Below are experts of layer 4 (counted from 0) of a mixture-of-experts language model. Rows are named router (the router's row for the expert) and show model dimensions 0-223. Each number is 500 + 50 x the weight over its row's rms, rounded and kept within 0 to 999. Numbers have three digits each.
After each expert's rows: "comes after" lists some tokens at least twice as common just before its tokens as in all text. This comes from a sample of Wikipedia text that the model never trained on. Tokens count by the router's weight.

# expert 5
router:480522552623533466507440546465387583502432603467543501480417495499477510459598537457462457511476477623528520491443494539435492506506454536468530448455546449459480582518558534532502539556481505543503384515537440505519479489500517318469514543488560468526460453489454574561515480493530442488445569528547451474563444535564473659532499456504461582555521519496504486514436508493597461494472623447457410419475523526487447525483513536537563534589453546538441443481445503500534414470538451536513450584514531551510582573529444452500560457474546495511481522435529574538455515575434552444597534506464485493472469542367462526452622515487572472562462528452514493491466441463451446512448
comes after: " |", "0", " ", "1", "2", "3"

# expert 21
router:469492543515544546519400396506533457449474485439563530471415502467606481536545607407429519457452500525463463451542528439483433569584432576512456483546476534475553565473521425498490478541508508503513521446520507443510504469514473433517449435436484539448457378543485445437484489450516503484504444634567546524464434494514536358566458438484470571438491535504490530495581494539511447483518495471433512533479380551562477506547540506532508566416602481429378518527421501500513425503366506536503388487467576470527507547485500502501425500531585459444521557487513473546498474556542467511552529529502490473421459503575485538396518502491431411537520457363444493578516524550468491511588
comes after: " |", "\"", "|", " |\n", "20", " released"

# expert 9
router:598451547421553478561601541505424517467582421524426462595513474438475497426515531455507484449486505480553482538502479569524472448489567506416594531485508506510533410465533494476556499518499428454475440500471534415477522567601418498583532558552491539552493500443510535491442511513439552503498401580468591470481516514532510523461475546518587486465580492446474536503443513558587609500492433564557545523428519515524536537521411491508491574572443571570564514517468596485396498502592535533399515482532555590406493535571554524470467539486505546472451444400462591511456519468549521458567460556447563546548448516454458474581529443565430416500496500565547524432573526479513453598512
comes after: " H", " D", " W", " L", " N", " R"

# expert 20
router:426445495411497419399576552482438534422441561446404488557507529501500521514546429539502454569538456554456576509573513591519473474514415476508499464495572421499557462576493500574521421433477540457529469457502432511555531545475480516418471520462466571562546442411598416562476612473472560444538450480569524431517472525431473494503459450453505536439440510500512493476446515505441590555502477503361543482449563427506578549539474477430392531470551531506437447525498511527503459539551477502588513510543496482576402428397483493512527572491504515440523498534535590534555418533590400560563506517550495459414547558507491569470497436541536560467483440542477399474529488493506440473497
comes after: " the", " a", " an", " The", " his", " A"

# expert 50
router:515443412492552467596565483518563617430497531515531501479439463431515487500523498474540526508539425479469510493428519497433489533526396550511536597439417572460470504550454495521464500534524503487510529439504521563505394541368485504463536471471575575484491508409490459493526440507486396444541493449536519438562517534465526526504575496425484498441552480579468506590431530477472579514567446551559460517477525575564512487603584480456454450477408578546581530550596474478373466421539528450491528469457433410521497570522547455457542551504541567544421472578473493508503413470491445425544518497520486502507413469439527512475660602494554561468517442446533519457456569550482468503453
comes after: " ", "19", "–", " (", "18", "20"

# expert 19
router:495483521541504578525363549528493445516438496472563580424403496425478489474408458507473504487538491421514505473531506469605461407516322547495529535501538536480514538443435539453488521586387567477524536503544404498507563453539575443503473550491449455578528469429477622553493548441508503472538525608576502579563499398518502532458548488495495593468589439566532495575502412405523420485550495495517464435447564422486448458528503496429551487502412572475558521559488496513497437450548459436442510483578523469511505594494491500479431507558530470537424505473471570483507548542407490456507442464505545573475501534448493515396564507429510538559523524543525533562489508431445512462508
comes after: " (", ".", ",", "\\", "(", "^{"

# expert 37
router:487565457530495535426470479419464494558463585593611497487466465453478552447439579485497502472405555440604636567459552467487506545393474560519478473491526554520463536552543487462466512471542442593443448522515540412464581435556491364500458558531447515472463521472487481486534461552418502465446534557500529487471535428568487551482412432543572513556569460459452443517582613492497549460482481571502424480450460475512468480511562519434403512506503496411508552497404506468505461497467475530426575430442472496562531632580430469470527528470523460482564475492584490498547528477567482513546537432468440493454435502432477523512510474568417399554475518416492485418538490441474480474437
comes after: " |", " ", "0", " /", "1", ")"

# expert 54
router:482528486505514474534500501438469466483478522536450469476449555445513463459518544558432562568485536476426598577504436472493522574453529515505577537558499544454466534464427494586398395442510638576539505526468427561479504399566549434590408493478556529435463441436525449428425506529492398494475451504511533552536523536494493520488515618544438543527557522509563509534588414496484457480488534520485458514542388413545435481429584519537474449589577585417553462522486562499525495533555526414523483476486457445547556550478561469476549563432512457477472525429558434519458508533466546542551500497456455454439371533493487462492572499497509463560536489456470523428591537432514459370465
comes after: "==", ".\n\n", "===", " |", " |\n\n", "See"

# expert 4
router:502498505511549492552491532494493604547498489534472455495489555470455556464483465513520515441524479493611421464441443566557480477554591457522515425504537453472586388544423523583467507539479335543484556571574531497514588566491434577385446492499468480467549506481497563550583442473438506572579516536518505544536434536517520539518433458591505499506487542439545478501496440433497459447455443502586542570466523564572585485377423587409449509512463456552480534405523579551469481526507445598463464413518494450495507547480543483443478484489488558539548449475470522463479512458512532447464534554501488550516415488512506449459427385649499506524472454521614451456568434492521499506470
comes after: " V", " D", " v", " S", " C", "V"

# expert 40
router:551501443512625614498398517549571570521521632409546609571481396434486506527506566464527542492463527532501523563485487534513488503512521514450447522565481583411429449456444567500477532458507493507572448519466445429521585549488496490583475522529619454483472425561480450412469465449502567477476482481481468419501494592516577520520553427559532538516529463583504498512534515488458548477466508549533524419556566484549505454532464467477561508577562499457554511449483458487547454515591472545473462509545523507580490661544399535515548447558571427535504387539559475488531445576517449442503568456451477555463430458487535549581539492490465509567581482507533569556506602488512484494508
comes after: " ", "|", " |", "20", "19", "–"

# expert 59
router:448504463474567626407430475487463565528633537519497448465410491556561485526444598468494492552531497456467472514445525510471485419514431412474481553469402502484516582506500526452482476515497463521434449473553374476545494510584410482512463432519525533513521496564542450533554601503461488415477416507520491553434515498465413449468571419492552446490483442498472584452542452537481586455494500533537464376533412455452432445517523614480541474527504435503552498539430531478464427535546474527538475429492486564589495528671489448499486549447561455456513564470513520450550515528548521477513509486399408502536544542468457531569480480507437575523496528417481484573496443529386547514459
comes after: " ", ".", "-", " on", " north", " at"

# expert 57
router:470481588515446445498459595482547565479422540477584518539513558609502433543505436472491487503539544479413480497537513520463488478546411442538398524544480582500509620553573435431480506478515566445501494549576497526455417599502586379513520464528481481579557511536507537498472561502551470468441530403437477499547496540451540494503519546456477488469554518549388467513563441421437454544543586627533541452538471405509486519450528429503518515658556484474464449551471534512480508499529454504574506554564456499448492426447423423533439486507491455518461552452514467599450512537494450599491423462532480522532602475445544475524570523550543561515419508557520467536487453433495522463603
comes after: ",", "s", "es", " such", " well", "ers"

# expert 36
router:440427416494498626436531473423492494544572493418548556449486513500437437557514496465376553532569541460389534480443587548516451504547526543480512539471538495521486585486549451459514510536610577509519438482543495552544429437479518456465440475542481464426504490590554563523517543462435494540536494588411497493583520506524542564496461509531461523550560465486458490588489616504520530523577480622531461444565482484478553396462628458452565472496519483539454500470506491475493578605566493463429475502555562509594482588507482473448547471533444434410482472554496517536541528485533594438394537487455521448492388431479551494496466544464496513509418512427564470502483479515597440510480
comes after: "\n", "-", " |\n", ".\n\n", ")\n", "\n\n"

# expert 24
router:514420455544444610422444424504518498444430464382509550498566423538448482520542478433511528449548546458548498463474472442479495483566529506444561515515448417529493500473440480518518562480545610584477444490397592548487565471483519371533537505532527478475500506540569454532576534475498540447465509558525527473509512582424462431561435502609443484517560514477437569454490484549590560487543424508459473397461396500510517413414580452490475527458564408534409554420460396479426502448503517605425529483479561481498588553486471500447483492483484505483484556521553504486589534506528479559526526534451463486480467496444418484444429570479450509587481556475460420441563602526514521517493
comes after: "\n", " |\n", ")\n", ".\n", ";\n", ")"

# expert 15
router:544535452361531502515466485597431521579486508505532471475530428427469581563459488514423511617565568538499518455495521517424566495518571470464554614470508467428550478606482523478531443557582578439490522472438542414500506515571541454537523392530539446534428567501502444438536508458510565452484526567454483574491450463452559519545422512498507553493525429494449444478567442496472495488464421487521455546429480507530502570527505388538465374556521535518487555544494525480484511550522486516558578567541471430445464493517488460467425566539493511548472495546544522544557489417538541484494426431476441380483429486526435483533407529607422417492589567462523556558456506564495452462423
comes after: " |", "|", ",", " in", ":", ";"

# expert 26
router:613484429463451481529496596486589522556486451427553383457422478471502489468390584413439522525466496491443481486445549527472474562472356496470423472452452528507481569537518457444553548522533591532549522538571572484496548583503401405490475410439586379507482502519515461516485515426504389558464510495590498510426477522486509432513506486437457439525527471530420488543468433393501585485480507555497523481498517515458422526513570537546474489492453529562550420557496486531476474561520531503541454517490382551458444444538399450451548404545552567484505509474478530480444474507507549475455494466485444402537571492511543531504493536391526450552483533522405559468529554581537503445460
comes after: " in", " at", " of", " during", " from", ".\n\n"

# expert 62
router:485541484504490569408524466599514589451528528500503540461435427437553537578535580523463470468451499479542559485561493523423548598466339412474513578521508537532445515476583552442436522444518510486528520557468609441373507472551468444484561524531530448482591435531501437412497483581392400459510519480542512477452488510495426508533491453390570473498492478515449492468461540505552533419475540511535404478584502501530439525488562499509447520500508440441447496522458447509539523495436424511514540455471423605445479463524394482437486416555526421564490491496506436509483517548518598555557533458474572509482488459492517479559495492475588507513529530627437613500450517418534566467504
comes after: "–", " ", " in", " to", " played", " for"

# expert 12
router:575544481546549530480465469535565535531489408593456369466476467484484522584461530387478478559550541552461515460476440524450502501453485558495561522477404540412536451505550600458541481550542564511520547544487475558510505525484541458472506397495566435561438617525545437496538539441462473525484531489541507515509549485464493489511514483414381484462620508499477578459479468433482548439507477570542535509459545586526522485533506458505513555544440600537576455603586405521477536550472605501553517517551441493458573534573435511457462574537461601521466409574461529473468498614477469471485460449423503487446421437483471585482446523483541467533527501445476546570449588456540472506391
comes after: " ", " in", " on", "In", " January", ","

# expert 39
router:628586446524472581507435480410561522606502557570555491492481483568418433447513503437543484489571555531538499478463521453494526514475538561467413465435465548522534541469570445420516456458554352541503474544451547447516481494493552439499467611469535455565420474526397481463470442504556458529414526542510490543438485425474523510507440505489501492529586490458476534439452491496573469486542507590534462443441509483496452493517499497600508564478514468467414550552447454519490456481376497512396496506595492481566604611517496503497505422474549477445522562467493508541394497494452451496595519511442497470488483420395505503450559466478432527598482603467513483588559484489437409534475
comes after: ",", "20", "19", "–", ":", ")"

# expert 13
router:513591518542429550594335564510507483487528487472546560399407514472564492466573561538447491538506499459538471546481549470535550394433339533511501561544537565463453585464461434535497538534564419496546456494537466407474588494525563547511443583548510456537447516524395445499471513498505564542477502573533483570524477504461468556509515499513473524505552515521568565537448507483513435431532535497411560520429459519554471488495459555485528501545466443527468472545393579479490486526468454390412420559533506539528446559516471570558435545430524437465497545429471487553483424520456551466484542507430468552462512513566456513512521429491436537442514509579515412486392450409453473405470
comes after: " |", ";", " a", " (", ":", "20"

# expert 27
router:510557456553508537481433430537565505560549461508539512533457472441540541412460488485474442459521468438478524482469528454555456485420456588545453435417450515443464534412526575437487500533469343583495440492499536473489516468536493473469410479523484402531411473439504474563456473501381449468529532538514449449524552449502487463449545499438493459454550418501535538520566475497502484463521522570549461499453559497515479467567478549524523488532454573440413473483437440468566499594522550579397622520475489447520511652514497463465497535492519488525445583583470541538454519565446622441500508498423498440511403449455425467521551451545502581595467565430487506623501564470515470578452
comes after: " (", "19", "18", "20", "born", "–"

# expert 28
router:574440579405531480449508545398509532459480543468487451547493451482484550456565523481486513618452437515491496530432500514580510540509509501468424455538448419441504553402544500551536554561473472504398571497520517505567471459423486586543520536497494498590474460480469479487548460513612472533537469586420472475447475517567431491501459452450432472510485546556468452439461506430561484448526435498539419547388565402520587395502410517526500469477489503551581527570577514520594483421550460430408631480542476517523488526543584589445476515469408516545524515414402471555532524408463497429495508470535482509486427581547475474491498456536497471533459543488441501445407459502442537427523
comes after: " T", " t", " N", "T", " Y", " M"

# expert 10
router:461540536500532441605493445508510413452471527401562546431483547460442475557475465507463599472543574462557446446492423544567509470505511512555487558514509463473547478442412504480517494492409624503547579493529499547426545428501541488554447544445487444548473431391571551531491529472545518547491473494625441468648460576423422477440602509495471641512480510497514500495497519558530534527532449507430496449521482424494567483493615549400478467492473536429586461532551530519481532465532440481553504486504515431517475473501567572627538485527505548517497485480500480487433597544577530447547438470537538563521499561508545422502566541543485604579542492429542460498469421464546516549465
comes after: " \"", " (", "==", ".\n\n", "-", "\n\n"

# expert 31
router:471551582493505504607517487514579399569509483448452540464537571373519511475445489536562594454508548449624467469590502528496494446521413452454464529552540453590488434391517521518482473456468522530531550403535505565527574503536579512469453562501548598482500558390443517556450451534483564513471557540523482480454481401543507435440479519457507627523441450496497440571512535516450547541449475441394415451536474374472461579468480453567509518472506527535498395549499462487566504528500454529485562459497536493428459455487440560511469529496431462510472442447547491535430542461467443431470445523499549552521584531496510566574566460518514529461458448519610549476481438551543538470590
comes after: " was", " is", " be", " s", " were", " f"

# expert 11
router:515507559548479560423439445540478437561505558451546518516487440453558442551572460576531577469508484441529530517433562511458505502534394516519420454473489476521497476546488549484543520561482461475529559503545497465412483493488498368373523410546506542479444451466477439521426503459532403565497500542463504538469533512498500603522544559559649585431461548547468549475497503515479537532485517549486453481526524395529488538546527551530435542466504529452433413540462427529564556579577420618551518467534549528606493452374465454446546438496463448475434567624486486490439467497525548513488590466550491473552472542522458497582515465436516519576570517418470461488484527530475484634478
comes after: " the", " is", " as", " of", " a", " was"

# expert 16
router:450533534519526479513507503491505542396444524532497525528494578538478545514482465591478536621533511524427445568510542539427457504497339491474522559544528486549477573480537488460450410467509541485577450476525549475552495529554565519430547456556480559505553514514504460448440570551570526486606505483488475474421527496560515420551526444566502503571431551555473431503478531432451559574502593525500594545506538520524522544541508480507355495488568517448485414440463581527504516472472524557571483486537553495470464332445489414580532578532521526426567569500494570501530477487543448521442486515521516460469535370559636431519456505584442482506557383519506520479439513546536463499563
comes after: " the", ".", " The", "The", " that", " where"